Experts of a small language model: 160 squared ReGLU neurons an expert, 321M tokens.
Below are experts of layer 5 (counted from 0) of a mixture-of-experts language model. Rows are named router (the router's row for the expert), down (a neuron's output weights, with its number) and show model dimensions 0-255. Each number is 500 + 25 x the weight over its row's rms, rounded and kept within 0 to 999. Numbers have three digits each.
After each expert's rows: a language model's description of what the expert responds to. This comes from a sample of Wikipedia text that the model never trained on.

# expert 27
router:553494522515494529483469481515499480490522552551458503547469506515448520524462500528475486506499540491509508520507495529481487519511455517496466486473480490500515493504482510506487476520506483563452516548533509533494497501525528488501505522516483497540518501511492539495525496454468482518484490535540509492522526488508536498497495480515486506495481481460509478491494502487537473456471506494476490510472487516506500500541531526473501543527482508522490516466448521547469508538497526556500499513519484511508502531523524459523522529474532462467528452541528487533517538508481526458451522466514490519517504506474508498519479539507493502527475527526518499507504550526482486468569480517518546501501501521456545503503445526481433508497483473530488522502481486512493483503491460
down0:482509526495462493458523464519509507510488505451494482507524495528507511523514493513469511501480495523453513497506450519522529559480461501480485513517512510524485481490490516499525523495474564524517453468525530521484523515481481529508474510467530511501485486496497454488498525489476549478515494531511479529526478496499518486536508520483548499473490442493472526489511503521501465526498480530465506497506432475475482488481508502481512491469522502473521512470469486520488509507528442506506523471504528465510521503506505540495504562512483545453528526473509487509455437467480482482471535484481526490464519502480575516488480508536506491493493472455531541502511468504480503512507511518545492530457545474482504491499488478502524529468535490451520481487541474440484485508463502
It responds to: Sports and competition words

# expert 12
router:490451484532518511487570486483503486514516480482524477530509455450520518481538476484514518509522492493488481484510496517516505505474483471495469478514488495559493436474479511490524486496539498452492511475525505519466508460479513503510520480501482520527475488506490492474499470507490442498499506521492491535505481506509506470489507546533531468461477508478505472489507539485547508547463494518482533494541529498487492517496457520513475525516475519533535525488549479495546482527471528517519477507517472500547473479478530514544475526479545468471482543498474474487487507458502496517498501547452515472538544481526545531495514489511523461526479494536499480449491544488490445486540508531513500515530534468500496508449540481486495509491498495443517522518511519523489519530500487
down0:502463512489478501465532496518513538488449490499510507487483482467472489455475547485485496479461486567537520500499495510488496532505537521483523526471518530455485511487532512538532500492469499458517494518526526521466453560452465541486490462529506477491492457516510509515486532499496501466480468475506495463467494536512502535483487482526486553516531481477506501467522526520474494475451453458520486484531497492483483481442533511507524502524527524457505496489457524563459456465469540468559531529502481457479514512481473473481538508519483484531523501484484498523500503499540504509501463503503487494477509489490502460488520513496499543527471488510472495501470489499508519511503479484507505509491525497501489499469537494559504511523545514504505506477528493482506477500456545
It responds to: Foreign place-name pieces

# expert 13
router:480518499502538461559519522485469482494526480488499437490510519500525496505471497508492493494465489454499490524497543509470484517490483519516487498538509463496494478471488512525487486508498492504465532553470503490484518517489521517553498505518533509445483520504500483492498534523479458519459499493544492530521515541460515479485542529464514455512453545450462486526482495469430526486499537488546522486494543503521517534524488511498515523525489518498499541553549541517493470466531511526546483490471522560473515514500498500514495473502523486463506522451540486524536545492491497499458467497487490520512527503482497499502526482482524471504533473468532496515490462501486494521480485531492486525482467498505465478460470479503514462509533501474509482473546546495499488524503521
down1:547483506520509524524497516515510510433528507511498486533494488543462479546538518532539493523433502458507515484473480541524480548511493508539505492493511519497505504470500543501533522503493537476452485527501512482521506506552501461523474493479477527488471498523498531493444509523514457508511533474504498485513466524479503511552482553454508538470493513519462481508471501511500470511497494525500518467531513522551497476519543541475459464503482486523528506533494516521530477519499476502461507480467489514521488486502476504485488490539530518524487446506572497498539519485486451523540485484472529490551484486527490514455543502473503527504479476537477513511516475518488511490496526512509499530516536504510461486471499474510520491523502511492526445500502476500499467448493485
It responds to: Capitals in foreign names

# expert 5
router:540518530495524513547491460440507482518508504510519510490489519510517506464482515505452519492546531484495506467520471476557528522539498523544495521480512527455523519501463557533532483487514492485496509538480506523519495523515498500511503502512523491493517477538508522468516512530459521474508472489532482518492532511505512539536474512479534500524491502508448468505463510482504476499475509477480536523487519487560519506506516467552511513476499480478502500495492464443477521469504450556500486532480502511543457485507498530541491478530472479458526516509462447534474488507434483495491512534524467507499546541487454480544477480495507472520517479522489499530502509510502500520449495512501517530470482506496481511487537505489527482537474466563502516458517508489522499484498488
down0:544525507507490490485528486499537510460520516505503476528499507525490467548532497485530484534490497496501486518512507445481516503508452536512484501513479509472516543527466511473526536508476508504491484501471458497478537515467478517502517488527526527511483531470499515504528496465486498445498547494429507466466519496462488473506495494506498513482490468481499519485520500472512536519482491524504515511516501489535504503529537533471527469507471522493480542463522515490500476515486522479473559500552470428516503538482499479528533515516537460491502526490536484461477515501514477488509503497492502556483528448515533527471502499497480502518506455493514499566500537515498521498494471496528524504491439530500535509502489545492464494559487527462516511545484482465441489460505529
It responds to: Capital letters in acronyms

# expert 2
router:496461476487503505436481506504492500499521487514540510497498503491498459511533516549461510510512484516494524485549495466483496460471497521466515494525498532523485485520498497533527477518536505526467453477479554468517457454509532502517474471489453527483513528523502444498508482523484501536500529494486559537504486530501538507467485492530477481477487452506529497503479487519528479505499484531539542451531517469511504530479513479525477521454473554516489501486502520544493476506549487547500488504504530478433487540490471479522451521537505485521512503526502507517546524499501483499449459483494500458516526537499472514513546485462519519524490469501529516510515514480502518503531465526514503493513494483542490480499524490509486494471530519493501490528536465502480538494461456
down0:488551528555515456524533487469558454518483478453499520521520481496486554478501473465518490471439529473504492475517534537526495502493496499505516530512531529492502465447450513503480508501500533553481505523482480531482548499466504564504500490490498509509529522476480498477457525533474501489523529475498525501504513491499498530495518482532498506502543558480505448498507496474523485497465504504465522528509486471514502469472541483535476518499499525459495530480525501476520522545492509514450476540473523506526520471501512505460473485526499517505488494483510483506467489489477513513487504503461525491522493494518502452505503515492485507481492443522469517496492543471495516486490505525463496509483488546492508439465463477495516469492488512466493485443536495503500559483477540
It responds to: Months and "In"

# expert 8
router:498524500509475540536525451474513487507504497504476513534471523484528500485499539517523504539490509512497474447485490514458548501514512490516495481500484485467487447530514539488504504510504505482529510460507521498496476493468516498446458527519454529472474522484521514481483491488470490495516486489509563535491510479522490470508485529508469479484550475508472479534492518505538495484503457479529504515503524523443495485567484474472444505483492518476549515513488500510507547483526514516508499459487487492536487564541502513485506504484543482474474475514468491507496430517513485502539483503473547521548542512512526473530511469485481510523518514505459485514513481490550520481482495516505477480500519495475495495444521471537453480496540550490512500499527497472500534527501555
down0:523531496528507515481516485510497544540467507489495496539483451546492499516499493500521495468510498509473465517508533480522497517494520504517497500512512514520514527508495471484485487532471490518476450524521453486482510508537485566517520475528477464484492490506469463510493505483519510458478538496473505490510515493558537503499455527540530498503492515496506511512499451503497513456520495511533519506524445496498524486468471479516506488543495492544498498510493505464532524494497531544463489503514570509480498473475487511552516472462509518538546500478452491488471494482528543482510521562466509489478506469510471515501492537479506485478494494513538492475474527485537512425483478427474501497512494522512512567492469478495480506566524512499525530486542513486492484537479493
It responds to: Given names and place names